config.yaml
n_layer: 13
d_model: 448
n_experts: 24
experts_per_token: 2
d_expert: 288
d_shared_expert: 0
activation: "swiglu"
moe_layers: [1, 3, 5, 7, 9, 11]
router_score: "softmax"
normalize_top_k: true
routed_scale: 1.0
balance_loss: 0.00698
balance_bias: false
router_z_loss: 0.001
init_std_router: 0.00901
lr_router: 0.000659
n_head: 7
n_kv_head: 1
head_dim: 64
vocab_size: 37993
norm: "rmsnorm"
norm_place: "pre"
norm_eps: 1e-05
positions: "rope"
rope_base: 25500.0
rope_fraction: 0.75
qk_norm: true
attn_scale: 0.125
tie_embeddings: false
parallel_block: false
init: "normal"
init_std_qkv: 0.0312
init_std_o: 0.0387
init_std_up: 0.0446
init_std_down: 0.0446
optimizer: "soap_variant"
lr: 0.00755
weight_decay: 0.0
lr_head: 0.00951
warmup_steps: 130
schedule: "wsd"
decay_fraction: 1.0
decay_shape: "pow"
final_lr_fraction: 0.0
batch_tokens: 65536
seq_len: 512
doc_mask: true
z_loss: 1e-05
train_tokens: 483200000
steps: 7374
dataset: "wikipedia_en"
Below are experts of layer 9 (counted from 0) of a mixture-of-experts language model. Rows are named router (the router's row for the expert), gate (a neuron's input weights, with its number), up (a neuron's input weights, with its number), down (a neuron's output weights, with its number) and show model dimensions 320-383. Each number is 128 + 24 x the weight over its row's rms, rounded and kept within 0 to 255. Numbers have three digits each.
Before each expert's rows: a language model's description of what the expert responds to. This comes from a sample of Wikipedia text that the model never trained on.

# expert 3
What it handles: Century parts of years such as 19, 20 and 18, plus spaces, opening brackets and quotes before numbers or years, as in 19'82, (1991, 2014–15.
router:123140193111155131177176122155152140108140130117085124094124105129114122127127133108149098143130130091130120110104152106117132147112149148120117144111098173143123095130105096160124140143107174
gate0:168120105152136134142167120143113153149118165113098103141146109121155111122099095177140147166076116156112118134082129103092096143114140159159147078129127141157142141140132132098172138137177135
up0:147135102130137146128165131156115118136100095155128110115126146068126148144111126141150151114155153154158134148133110092131166118160121109167136154146136090065127113121086094122145087099174092
down0:148107092082156136121148147097105073115115100118150147126117170100148119125108152131129132134113136122146144099104116171166087151138139135200139099106100105078137122132155131149132122126125110
gate1:149146152132116146122166116129128136076114125110112133096110135119090157100102099147162159128140112124119123088142134127170099162115097145147126111102110130137087155135146155124172138151157166
up1:128079162101128122131143177103127114102133126102118157169106151151173133125094129131109150114152113110117136102144123156144142113123096105150129122154120081137096149175129131083110112092092112
down1:111113126107152182118127113127153147107101151157127145135103108082139148097072094128094101145130112101112158156116118138101089173128121140135123115136095146118158156116139121123092134095113119
gate2:127098166093117109131106141123153133170124123094117136100119134059121114132144141100087115126155177143085165167104124147100122138177165133136139158123152115144114116136151132142140105122147144
up2:180096105143142150100130143150112073110119115157124165097142111114139144115114154137069146127149097160123157168157128144135111134190127136144103120116106103117100130152131126151131148148133124
down2:067141096191092149125099101123106093122162152093116139125135108134107121133156113112137126133153128124108109120129156106129114130162117101099168087124149177134128084108155137122098117160150090
gate3:130132126126130126108103129129115129147138129135115110123154159136163076147133089128129120157120119110154153115120116094086136155133123097146166125148109120102133083073128099131142139145103172
up3:130112110131137116119116117126145134152101143137099141170098138100127157096091135141108154104125173154117125127110114128129134118143105128110087135101157092111120110151099119134127166138160130
down3:138104153161112119091113092164117127131116142123125124165136156160138120104088182145112133120124135140147145128139097143118129157108149127106120093128098148097136132151114139132163139174140114
gate4:137117195118134114106128137119148128106143110136187141140149130167119168166140174108135085117130124132128136137124092125064123117112154148100131155141109127126147174127152141091131093111136137
up4:128126172148153124125107096161146171117158091146194111147131119153122148195152164086130114145125127118118128145156107142056116119145152125095127139147134158125154158148174155121148129140106139
down4:151174112143131125100143134136150123142125132147135129101127128111136116106143119177141100105099149111125129190145119158138106140125085158123111108155135123133104129144123085142118126122109152
gate5:094132152128130151160139122130133150109121111127116098119085108144153185112130128132067130109095111123143131128177121148138102079115142121177173085145161105141108114146163138132138132110115097
up5:120143134118143118166155118100135119112144109128133112113080081127108139127116189136120082112117151080147152132151133155131117109151156154141134077176181120130146107117145130132157101114120137
down5:171116166178157142151142129097162140096163126134109112103124170195101105113137129131145119131163181158064140143123148174136146109159127088113120111113139125118095132144128170117171150151143128
gate6:157119090132159155124094157091093120087151090142133126159099111144151067132105127096133108130130128139125134096128133119107124155126135158161059109102106116133134107116139108110123098141157090
up6:099124137151122148126106113110093120126119101161144117093141079068079120120167096116141130107165117122111134100146206107179184124129136085118127135161136117134149113088189152088160145143091090
down6:141118135100124138176092128151139097115130124139166098128112128140111125127076117157088134098109125136155135124148118103099099143137106158127116128164093101114111141137095134165115112111104144
gate7:103145047104162142183094144133132108156134144140138123111153148124175127121132166145190108162111100125134121161159124157090169136146102108139116150097119166091117132132078142161140165172096091
up7:143091152150154145108117109098136135123082141082180144169108095169097153141124107115129087133163173114117102121088152124160118136133157140133129104098104098179124102106152140124041112116146166
down7:114149103116122100161122129162157105079127141132125123139088128134110081144121158131130133160109166138109128143133131111171139121135172159115145164134135137152178133125155123113148099140173120
gate8:128160156092132130155147153120104125128071115136116154181126160159163138122154121100145111139149156118162169166079116166163108116113155130132136081109143160129114099148138105130149153189113167
up8:133131108149133137125134098140152107126164095116134139099152111143166136165126097159101128110057114160103117120214113100125129127135100084127119145120130115142152158130129127136114088100132093
down8:114099152098178136102128161131109100095123133130105159124107093105155131132118139129134137115143164139122112143097138164153070117123124093132137144159200135094118085126074150097115140126118101
gate9:170147102153129161156142113152125134089090135154166156128137091074121109120098169130132138187128108151125157122117137140150124161145092091130124114111126158185115123120128123081149099157130128
up9:124122112149094154120100119151125140097148137115135146078108062141128138141081114129097128134095109146126162114133136093137160138149118105092128110124150163159116149117138134115144142143147097
down9:136127121125114180135068120133155134102108125150135132151114137086092115130103113106107155115097164095144087168158156089112066102166159142094064087154121143152121109134108160118109100108123144
gate10:121135119145133084130129101113142125161095161109141154121114140125080135124144139109118100100147159113124133121104120118138172117098153165164143133093117096128163127158125103160113102122151149
up10:137146101160119107148128097150138108143116140128116140122120137124120148162128154128096086127116160083111174124110118166131149114086125167177154101127138097160140132151112128117107105153127180
down10:140108117133095135134122135143102124087150129118115094124128126111136108092112101108107153121135117149134141126128127186143107146133164094097131139101109133125091135081081147114138134167122097
gate11:117087171119120116126106156101151159094087136116178144095149105137110127115164076114133137097120105132101173103122125155129105129155097147108121148175145119111128167114139133169075122137127142
up11:136080112097095117151133102137127120108136115102139094097091120144084126121119082133142080102104122170172151138139176106151090140165116119129129188131130102112119148068146120131151142095146120
down11:145102139158094122128139131117151152131127156147096108115114140119115095102139118113089094115106152151160167098115092124122104080176152096120123117105142126120116106165136163113085138129164136
gate12:094130118106115111140091131128164113129121123097131108143135149120114155119133128126173132123157130096165178134106122152081144091117141168115118133117092115144122108115159090111138093163127113
up12:137100114140098173109110156147108109140126131102139130152118112090161127115123130146085137154126108132068110123140131110154082120092131103145114111099121111118115112144122163162099145120115124
down12:134130151124183146106153109121092187123134110140149135173139114121142110098148131162137130131111145114085114119114112068094079155099155143110138124137122130127138103179143173112123122105131137
gate13:111125120119161102134138107053109108166150129146148124133173130104123109120145133111148098144154147154146127116106111162107121107144144104141147116149083121137118073093112133115160180154100131
up13:117132142161144145088124141152152157137133083114110126149122124113162121105096160145139172099096138148121136100146112071154091151099119138152134133124138119180125134142114124122120097109123159
down13:115127165172117115182142111145127102145075097143127142144183131127129160118129137159152128142105105119112151089150073146088133113134143148127084118105162139131146145131131154138129106123194153
gate14:113137121118158144134084139121132119104129155100119107132117161161146102081087161161113124097097118133127164121128124132115126116123122096142095113120140160115161146151118109138144070146119078
up14:186125130120107089060157117144151181091122117163153123146163124131116164127183116140135117145167119110125114097157113113139131168140146138167145114137121092136141123123127136122100134137157180
down14:111128143120115125160154120131133165126136135132102157156162118165107113133071114123117104101135144069118114145149153108130110109215140136099102091157095132138097160130141170100098153146102156
gate15:146156134108127118118173120099132161087163140139138174107123100143133127126186127130136130120128121129106152164098180070136129124129128160132192133097139138082098139128115171114084105120115140
up15:127163131136120131116134126122147130131151156125145113098138117148144112156136121145132124109111115123109166157097144101127120130130131153139189149058174145095113120150119183119076152127120118
down15:066146127132182134141167112115092165170117131110106123135094117131146095157134115150123097140122107144148135148142126095133101155104108117153167180133143097096112146146119121123091120115107149
gate16:154143107157115122106133134136114125130117114074106131142135147073145113121099120148128155140092135120092115099136164129123134156108131130111152123112144113154133103154116119148125102124152183
up16:103151115143106123141129183123127115119150109080108089129150117098162129153123085116152158163084094133140115088124160124143123151149108119146148127136145139112115099165106129105128151112173108
down16:111097125098140098128157166156152147150134113164166112105139105154161132139132087127125134159096094103112145177072155162145096090141112127148124135109140100103122108098119089136128119117096127
gate17:155123107134138110113143170111114172117132109144123150146116126139083131140139162161118156159162137114151095162131149063123131129110107112121120106087138139156121134126164077125142137151107110
up17:090108126132129089122113141097192124189075120131143090101130121120110109108115077145089125107132138129130127139162116156140154146133111151170192099160159120132090176080087147152129133093171157
down17:126131124140091108134133101110171108151114119118120164060131133167126144165140152136115121094148120086157099127166108117149135138120135129120143149152170124129118120074059124124105124149134120
gate18:103169116085143088106086119127129178171134124121123140131122097140158127102125124154125119123124151105114122156123095097125127127094111142207122143134131140163129125173136134101141111107125128
up18:131089132134083142103154082093123117096135132116135134152163175106122139113087119115121160136104111141127115082109104128139117124171143138101128117110139104086156093160137112115135162138122120
down18:131138131161162144124124083128101131103113134149109105147145092144118118111155155090093159144071152169137130133139132135178122124129124135145114213111113127128126113142094140100106110110118117
gate19:186134110129127116166128141171121175077157126149126134172147103166144106134176163110113118194139127108137125087116154132099108200150154124129072076088148097128115120101122103179151164122154148
up19:181106136135100118165134123138137140109133125147117114156134096168135071130181130146098127161164113124150117114121146141106142156144137157106127107114170093127092092104136131151096190147127122
down19:107134140140125156134117112113085116115147139113127118141134078127110160122145127095127106149107117076134135137140148113127127124133127101109078127115125123118169137154161118097132105131128107
gate20:125180168109172134168133153136129146125124109122126154129128170103170132091151085144139124168151114133132097169138108147118119130096136110174135142100134123137120095122156162103106117194129132
up20:109147150082152134144125098134118116108133105185082108121154097147119115127127165140123150166080102104166132128148125127176146120127113117155156141145160121100126135134148128151106124125139132
down20:107151130080112121156130144112123115133156121091138150105105121131150134172140110109119155136150171142133152061109135159123098139162155115149171119138105118107147109154141154096122135134158141
gate21:119154156123129158110156107148134149113097100131131133123148150131111138167145134150095126113132104105117070161144118161105119148105147125160191115140144174167135169124148071141101124168120118
up21:092103149149121095182129104180120131176130151140165126113130114154162128114144146094118133171163151144134148093168126133142123169147111168092107145139115117140103142163124150133119108107127147
down21:124115087149159117135148156124126136140122104099141165129117151124095099120114137098149076183119135103137116119149105166117116112133099161155145094120192121142143139079125112091131142133155142
gate22:128150176122110089125152115123091132143124135084109126110124167090119133152186126152068164111117147126175139104120106091099147174092104152132138094122129122054115137132121139110184127161132163
up22:132133163176118105126134099141110188154102130111124138091128121129121099168169100141146163114123126125155138106130126100115127183083139131122112112116151106087121117123134135156155175161116177
down22:102113152120139142114115126139141152126135119151133137107088125135116155117132142134125103150136105166136137082114133110141130132081152102135107137144131135127120146155116125142079150130145165
gate23:109167134183131124124124149105187095130160081135113131128124121138156138076135102140145112060116158146135116124131159129057097134127127124156118111084151151176106143129133110117111114174126140
up23:112123154119142092122154122124142112145110141131137151110115134177129136071119122141133106136104116136157149140124127118124119140130106162162118066123106129130113139118083111166088128113142140
down23:130136102128133143151162138129117137153169143101142169141111169094132173102156173112151104112129125115131117118101128184110144130139168179146110159126163098171151116122087111126174121195116133
gate24:157149149139091126169125083110142120093135114096136132143142163145159138138142137087134102108130149117156114167131104163096105097104159103141115123103141142079107105086097090112153154116128117
up24:134121117145139159104100126135108135124126139115133116124113122110106106091160132153118167133155147090132137120116122119105130094141137124128105162102132085145122150138140149149120142116134122
down24:068132149125143095111128128141116141076146138110124140111138167138121102149122130140121167134159136121125126127162127092167127137154151126094121126166124116108134162115101132133140131151141054
gate25:114153135140107110122142143176141097099102122149155120163161106105156091134125094140131129163144148135104115105112121134137124154098129123130118132119084084117114107129137113106173169131137164
up25:135128166101149136116122137127141108142114130054120151158118090109122125121121099125117107152116132131130112126117085120140125146149117180152098140090143123100121139154104170117137148125140157
down25:146114132134165121128110140113120134074138142143108123122152144130081198081131120103118105135136151187092107132107150127115153148132140177150111133091145143143149133142134112156162108105144151
gate26:093159131162171138120150145128139078100093113128163123096147157092097124128143123130146132125122143122078137140131148132106108139149092136079142112163128170123097114140145116162135094123138129
up26:109061081103096111141127117146136116151174128174104139104156147148144122097121114161127129123100117128122127106136149142166131111149102108173110170114086061118129102138157130133170157146120111
down26:133111119109124111125173121117147182132137143116132057094124101154128122086141098130148117120116145128139109159165116114113151107123099164121109101154147133073080116109104112140118138130137158
gate27:051140094100106093132078109103124131141155124144129170128129082144128163125156177114117141136124121157120105148150124124144174094128144121114188084109121137086130131110133091051132131124143144
up27:119146152124123123113105141099095069130144119153156136157135157120135114159106148168085128141131102102110173149131136135116140111139113146181118089130108152115119134114149104122145135114139068
down27:116090153152100097142173115164139155123090148114111101148165162076145132125170127130105115117110175107102171141113144148128146147088110149119108130140122134084151170116127103117180105100144130
gate28:177119188149177126114159111114171155133129163114165086099131152125085108116116111119171169117118113136140141131096086095114187140148154063160094142113132091119147112128119137149129150090128118
up28:134154128131172131083116136117153132132159077154139124103150129120060164126092154133127158117135110149189146069112093107165094120151133132124088173141157150145142134099068126125132151172111103
down28:178160109170107132094138118109117135098134114129157145109138121138111103129149176152144123140115116105136124127116131136132128125141118109125165154147112118104124129139126097185109149172142166
gate29:144125172184159088148165130128146134111117155129134131155116154109105159129124137139122147094134099146140124068171161081117119088116148106170146094179110123126147087131143143098144156146113085
up29:108106109174123120138193135126154150113140157139145163144118129126157158139114123125108125116105112156139087093133158140115129107152188148162128087182134171139144132132126114131162104117117097
down29:158146121112172118110142085106147121144131057097112095083157097088135148135149143118101098130151157097172120139136106103150120109109149127153107091147115148117110141148136128107061105106114110
gate30:108134096080140156128151142112132129146091115108173169099135083133162114118159102203142108119134117161122132107103117146136134140096127146128111132122120159102162145122139104149152157136145135
up30:142140109147147108109129142126119133130155171117111117134089119080103130151107142078152117117105134095192152103127108131159083072112105128152160126132126074055130126151137136123125136137102160
down30:139135093106158128083092202147130115150112144091113116101106084103129130102101150174136113143104127138107155099167093116141117152127136129118132131123127077149129105118089099101116134138162089